config.yaml
num_hidden_layers: 17
hidden_size: 256
n_experts: 12
experts_per_token: 1
d_expert: 256
d_shared_expert: 0
hidden_act: "swiglu"
moe_layers: [1, 2, 3, 4, 5, 6, 7, 8, 9, 10, 11, 12, 13, 14, 15, 16]
router_score: "softmax"
normalize_top_k: false
routed_scale: 3.33
balance_loss: 0.00323
balance_bias: false
router_logit_norm: 2.0
init_std_router: 0.0204
lr_router: 0.00033
num_attention_heads: 12
num_key_value_heads: 12
head_dim: 32
vocab_size: 19941
norm: "rmsnorm"
norm_place: "out"
norm_eps: 1e-06
positions: "rope"
rope_theta: 10000.0
rope_fraction: 1.0
qk_norm: true
attn_scale: 0.177
tie_word_embeddings: false
parallel_block: false
init: "uniform"
init_std_qkv: 0.0389
init_std_o: 0.00545
init_std_up: 0.0389
init_std_down: 0.00403
optimizer: "soap_variant"
learning_rate: 0.0034
lr_mult_qkv: 0.4
beta1: 0.95
beta2: 0.99
lr_head: 0.0057
warmup_steps: 116
schedule: "wsd"
decay_fraction: 0.646
decay_shape: "linear"
final_lr_fraction: 0.0
batch_tokens: 32768
max_seq_len: 1024
doc_mask: true
train_tokens: 221800000
max_steps: 6769
dataset: "wikipedia_en"
Below are experts of layer 12 (counted from 0) of a mixture-of-experts language model. Rows are named router (the router's row for the expert), gate (a neuron's input weights, with its number), up (a neuron's input weights, with its number) and show model dimensions 0-255. Each number is 200 + 40 x the weight over its row's rms, rounded and kept within 0 to 999.
Before each expert's rows: a language model's description of what the expert responds to. This comes from a sample of Wikipedia text that the model never trained on.

# expert 6
Commas, periods, closing parentheses and table pipes ending a phrase or cell, as in "present, and", "Danzig)", "44 | 5".
router,173,156,151,251,171,146,249,232,239,229,204,243,241,224,143,144,168,239,195,219,258,160,164,158,232,187,160,163,138,177,191,242,175,146,173,256,182,137,234,143,153,173,169,240,156,254,162,154,168,162,170,150,165,196,258,259,171,240,166,237,262,165,188,183,251,180,234,152,141,162,254,256,198,154,145,160,235,239,206,231,241,167,227,168,161,179,221,252,240,239,248,143,249,164,245,165,177,151,178,248,151,250,260,167,183,241,244,200,143,169,241,246,159,258,224,172,257,238,244,157,157,221,235,155,246,225,240,153,245,171,167,205,220,265,194,239,236,240,233,243,258,147,228,147,151,236,205,167,156,161,202,234,170,208,247,169,242,175,172,187,254,200,145,254,235,168,147,212,148,190,227,159,246,233,165,169,173,156,239,164,197,161,220,161,156,154,155,261,204,149,145,230,232,250,147,207,167,173,169,258,144,142,153,169,197,221,248,227,252,252,166,189,219,253,238,152,145,166,206,174,147,246,236,202,215,203,201,138,155,237,240,148,148,159,262,224,183,236,219,175,247,237,254,239,236,141,255,249,164,245,246,228,242,139,236,236
gate0,226,220,178,156,237,245,197,157,188,149,235,263,257,245,187,179,282,211,194,201,157,207,174,138,236,135,189,232,168,266,173,211,231,180,209,194,204,233,187,171,167,221,184,188,170,251,171,182,198,194,231,174,156,163,225,228,276,225,183,226,227,136,166,194,172,185,200,238,190,228,135,180,175,145,183,170,164,262,124,155,256,213,250,203,172,181,192,206,189,244,170,190,128,210,251,274,189,153,188,177,251,227,204,254,234,215,199,129,226,285,228,201,206,97,229,254,229,194,231,198,201,172,170,151,229,187,171,260,191,254,196,244,225,129,180,168,160,284,223,86,234,121,183,213,160,218,237,136,257,240,231,183,187,222,191,171,168,163,236,182,171,177,246,202,225,232,240,210,129,224,138,201,96,232,243,209,190,136,174,210,235,177,237,184,118,206,240,212,182,250,206,210,213,206,219,148,124,212,174,160,206,206,203,164,164,297,197,209,204,106,223,153,219,168,131,179,187,272,130,247,218,170,228,194,216,113,165,158,179,133,202,203,176,143,202,210,188,120,266,157,215,164,174,184,188,204,189,173,188,247,240,98,128,179,243,282
up0,157,215,180,185,210,261,183,222,173,164,232,221,234,220,155,246,193,223,189,202,279,184,173,175,224,188,240,186,184,164,113,145,197,199,226,169,216,225,219,155,123,318,139,203,148,186,208,255,176,157,249,191,198,197,194,294,159,314,180,228,249,126,175,272,160,233,233,241,201,192,152,233,172,166,177,250,177,189,171,181,199,214,206,261,179,165,200,185,173,204,180,198,67,193,251,260,181,182,199,241,208,140,223,271,227,202,317,220,253,265,222,171,261,175,268,232,209,233,263,212,106,89,219,184,191,220,169,223,174,224,193,212,267,186,172,243,190,242,157,124,238,174,181,202,213,213,131,235,208,202,158,140,225,146,185,188,192,104,167,167,165,173,247,179,236,188,300,176,214,198,213,304,176,172,230,206,139,173,189,164,238,194,202,229,184,246,176,235,220,223,269,208,259,162,210,180,246,183,211,187,205,176,184,198,150,200,257,233,265,159,232,195,237,235,186,205,217,192,177,243,212,197,177,177,186,211,160,221,190,171,198,245,194,232,233,278,268,188,199,209,244,105,180,178,243,204,184,178,278,217,195,176,194,262,228,245

# expert 0
Individual digits in the middle or end of years, dates, codes and statistics, such as 19'8'2, 2'0'23, HLA-B2'7'.
router,140,160,147,226,162,165,233,251,239,247,216,157,227,161,174,152,145,248,243,224,239,162,161,151,248,205,170,146,157,176,182,245,158,177,143,243,193,184,247,155,151,167,168,258,143,214,169,151,164,154,147,162,162,175,256,183,158,227,172,252,221,141,192,156,259,188,239,156,160,146,240,251,221,161,162,159,242,255,242,236,253,155,217,156,166,166,213,254,256,254,251,142,248,170,238,162,184,166,196,249,153,261,251,151,159,228,249,156,153,151,240,246,161,227,222,153,241,231,242,159,158,240,211,143,254,236,235,155,251,146,184,189,177,224,185,243,224,207,255,229,224,131,218,156,157,235,223,159,164,169,171,238,148,205,226,216,259,173,201,192,225,198,168,247,234,156,168,208,156,164,225,166,242,241,160,167,170,145,240,152,137,143,244,151,168,161,152,249,248,166,162,265,259,242,145,195,164,157,165,252,153,151,161,148,161,235,234,223,237,245,150,176,246,220,232,150,153,166,215,156,170,213,251,240,230,213,153,147,158,232,254,154,168,154,228,193,193,236,238,181,230,236,240,232,253,166,233,231,160,240,224,229,240,159,258,252
gate0,220,194,218,206,171,269,147,185,215,152,162,183,201,190,211,278,201,176,204,246,210,181,228,199,196,163,207,205,144,174,238,158,165,220,208,173,161,221,244,227,165,238,201,177,200,184,192,283,231,196,124,232,210,137,166,136,214,226,189,201,287,221,210,188,166,170,170,154,189,222,184,224,250,245,266,256,165,218,246,247,229,199,258,208,348,235,134,235,209,183,230,188,262,158,224,244,183,232,133,196,179,303,239,134,189,189,188,253,244,168,163,217,245,262,252,177,221,168,215,213,183,113,183,121,202,219,129,176,158,151,223,170,164,272,148,173,138,126,258,180,120,216,213,185,183,162,175,223,210,145,278,191,150,220,205,200,233,183,209,238,166,234,143,232,214,215,305,285,180,246,181,156,186,97,231,249,136,259,189,211,175,233,179,267,154,188,207,222,139,219,187,260,238,194,303,149,233,246,197,183,173,237,206,195,229,196,196,255,250,171,211,203,192,196,185,252,210,214,208,231,215,181,202,188,252,182,256,197,151,185,187,174,160,189,185,237,220,183,264,179,218,246,172,211,222,167,296,169,138,209,221,156,141,135,185,237
up0,182,155,211,248,190,243,128,222,163,219,199,180,200,146,147,274,191,245,139,227,218,216,228,250,145,206,148,214,154,179,297,196,214,205,251,318,246,214,258,248,280,251,169,167,155,179,246,247,236,190,133,234,343,192,232,151,205,184,216,182,258,157,167,188,226,192,187,160,197,197,181,194,233,199,189,181,192,248,255,113,220,233,232,239,184,200,146,128,199,148,259,233,185,199,201,262,182,233,202,245,132,251,169,206,196,145,181,179,189,165,180,170,242,247,224,167,257,224,213,212,210,213,206,193,218,242,188,173,214,187,256,159,242,187,225,233,188,185,303,122,139,172,230,205,216,250,214,202,203,195,290,192,199,195,229,232,179,243,153,253,228,171,184,257,222,174,308,188,166,183,191,259,168,163,190,239,206,244,222,177,215,175,200,176,158,166,212,186,85,181,189,195,188,151,225,188,160,218,180,172,167,147,205,216,238,214,243,276,249,260,174,228,172,237,244,264,233,194,268,247,202,145,233,269,226,240,240,180,140,210,219,152,182,245,221,210,217,141,208,223,110,219,149,173,243,148,242,208,219,219,182,103,154,176,204,227

# expert 3
Country and place names after "Location within", plus auxiliaries has, had, is and units like mi, ft before punctuation.
router,149,162,156,237,155,144,228,236,259,236,200,189,237,144,176,173,145,234,231,256,230,166,172,139,225,198,155,163,151,141,162,208,147,136,165,246,214,154,253,170,152,157,177,236,150,233,160,158,143,180,153,158,168,142,238,164,149,239,167,237,242,156,193,136,262,206,227,145,214,156,234,239,168,157,165,197,257,240,221,245,251,154,245,162,170,196,214,258,259,228,245,154,244,165,250,152,155,154,178,229,144,223,246,179,232,240,251,160,168,189,260,234,159,251,213,155,241,236,245,144,145,229,207,146,240,234,242,148,253,170,224,200,240,170,163,228,241,226,252,254,243,175,219,146,151,255,228,150,148,179,193,263,145,221,222,212,256,170,163,162,234,210,183,240,256,163,159,205,157,162,238,168,256,233,151,147,160,169,238,168,198,168,230,152,170,153,155,250,211,156,140,237,243,252,167,171,166,151,162,239,149,167,149,168,178,223,216,198,226,245,157,158,236,244,259,152,146,161,193,164,144,239,229,238,227,223,177,171,156,237,233,151,163,151,227,203,178,238,237,171,263,239,249,250,247,175,239,232,175,240,250,248,239,161,239,229
gate0,201,101,214,222,175,241,147,272,155,170,188,248,176,260,155,199,199,253,203,188,208,189,170,127,149,268,147,228,204,243,224,212,158,150,148,120,246,235,225,256,242,248,185,160,204,137,204,221,166,204,200,122,164,214,227,227,210,301,184,221,236,186,176,241,140,211,154,254,136,178,220,203,245,209,191,266,212,256,121,164,203,256,169,186,213,202,192,186,210,165,154,268,252,188,115,238,204,263,191,240,177,211,273,200,234,191,181,182,241,246,206,251,180,186,224,217,216,208,221,179,143,171,147,182,265,229,175,233,117,172,150,202,213,178,184,209,206,274,246,167,177,179,208,210,129,278,165,224,186,208,263,282,227,162,302,152,120,215,207,168,215,176,236,205,210,196,212,215,250,216,223,168,182,271,234,210,146,227,113,185,267,195,214,259,220,196,249,200,171,165,183,264,172,170,201,225,209,256,166,230,170,186,234,263,270,113,252,199,186,114,129,220,183,181,194,240,214,179,233,224,261,248,248,202,180,267,235,211,220,215,224,185,165,187,236,225,177,175,171,204,120,171,230,242,184,162,224,175,131,185,161,236,247,228,275,196
up0,213,258,200,216,203,174,262,152,135,199,180,113,256,228,217,182,192,190,214,225,195,137,210,190,155,121,255,230,160,146,186,257,156,280,235,190,221,205,185,219,138,135,233,211,242,246,174,208,181,176,186,282,262,198,211,171,215,167,220,199,193,176,247,166,265,206,297,211,200,240,238,196,134,212,228,174,297,140,242,194,307,232,274,218,185,163,186,201,159,230,193,224,164,235,242,241,180,215,205,159,220,187,193,246,140,149,198,194,263,210,219,239,216,245,229,204,202,236,206,176,222,175,202,135,107,196,188,181,326,206,230,199,288,216,231,207,172,172,180,164,183,201,174,211,229,144,226,184,225,209,165,147,236,241,131,273,220,217,132,195,157,229,183,201,201,155,149,247,158,186,209,231,258,152,202,163,203,164,248,198,175,241,210,167,171,205,194,171,201,259,228,128,243,227,184,240,266,142,174,199,241,252,172,118,154,306,134,259,270,237,251,192,239,227,216,168,187,282,138,224,166,164,198,140,213,136,223,216,229,204,197,210,200,230,241,217,205,253,187,230,254,150,163,161,154,248,242,242,245,264,206,182,213,191,158,225

# expert 7
First digits of numbers, durations and measurements, plus connectives like each, followed, could, and infobox field names like Area, Budget.
router,168,166,156,236,165,147,255,250,252,220,233,197,231,206,156,160,165,237,185,249,236,166,158,157,235,167,179,160,151,155,225,215,166,142,171,242,215,172,257,148,146,148,166,253,164,242,148,148,150,165,146,158,174,154,236,200,158,259,170,255,253,160,190,167,257,199,236,171,144,150,234,252,188,162,148,149,257,232,233,254,240,162,243,145,153,180,221,245,245,229,249,169,249,144,236,174,192,165,185,256,165,249,238,168,173,257,229,183,155,176,260,229,151,244,221,141,230,239,245,166,146,236,221,164,247,228,245,166,237,151,219,214,183,245,180,229,241,224,245,246,226,177,217,151,148,239,242,163,151,167,188,228,160,195,204,224,252,164,167,161,252,195,153,236,232,163,144,208,147,146,224,146,257,243,141,164,161,178,226,158,142,140,231,147,154,145,166,228,220,156,154,231,236,246,147,198,167,158,171,245,166,148,162,139,166,250,206,220,245,240,153,195,235,237,242,149,148,142,196,153,152,232,242,231,235,244,183,159,172,219,233,143,174,160,229,198,189,254,204,149,240,248,228,234,244,168,255,229,202,250,261,257,244,140,240,246
gate0,198,211,151,264,192,268,245,190,160,243,191,204,231,152,168,248,169,234,127,218,209,209,274,213,235,230,156,206,244,195,197,186,188,268,222,234,204,271,181,171,248,219,169,131,170,186,262,144,152,186,289,174,164,172,194,157,217,153,196,209,237,176,221,186,189,151,228,236,245,280,199,214,216,292,173,198,238,193,205,230,131,196,216,287,221,304,161,242,143,211,235,157,219,215,205,226,215,216,208,236,152,143,165,216,143,195,208,121,193,173,199,219,199,111,165,159,233,190,191,156,200,281,182,212,189,199,233,222,140,242,122,163,229,198,228,265,208,245,196,212,216,203,214,235,184,151,141,170,245,178,158,279,227,179,161,221,207,194,93,241,169,253,183,128,208,179,220,163,172,184,266,169,207,209,240,187,164,236,245,248,192,222,251,192,158,162,298,223,245,193,168,214,216,194,160,118,151,211,156,143,167,196,279,152,153,178,139,99,186,206,145,221,223,200,164,159,211,228,215,146,164,236,126,192,253,180,146,192,208,207,250,222,206,153,155,287,250,202,207,231,211,267,214,182,190,200,198,196,203,186,202,80,256,177,189,238
up0,155,212,167,247,191,132,240,216,145,194,218,139,226,240,211,159,271,203,206,184,150,180,277,220,181,230,156,179,170,254,248,153,105,137,207,228,188,197,201,207,130,233,245,174,225,128,197,248,197,221,224,167,216,227,180,149,234,203,191,232,193,254,112,161,242,195,191,199,156,206,141,141,184,221,205,166,166,129,132,279,144,257,225,201,241,213,165,227,181,203,231,239,182,207,229,252,311,147,204,158,185,229,266,281,181,152,147,200,222,204,186,220,190,255,137,205,184,170,281,204,197,185,255,246,246,182,174,142,206,178,199,245,179,184,171,189,212,220,176,94,161,212,204,186,189,156,163,215,242,171,165,161,239,219,278,248,267,125,244,208,197,191,170,181,238,193,183,140,171,212,171,202,253,155,222,210,148,250,114,210,265,211,188,150,140,142,215,204,168,182,201,205,115,254,157,147,176,212,189,179,197,191,203,232,242,224,195,231,192,216,150,173,260,227,151,141,154,207,116,223,244,204,141,135,225,216,160,129,150,231,133,220,192,168,172,187,166,260,257,248,185,185,220,184,174,154,222,133,202,172,258,281,167,238,171,160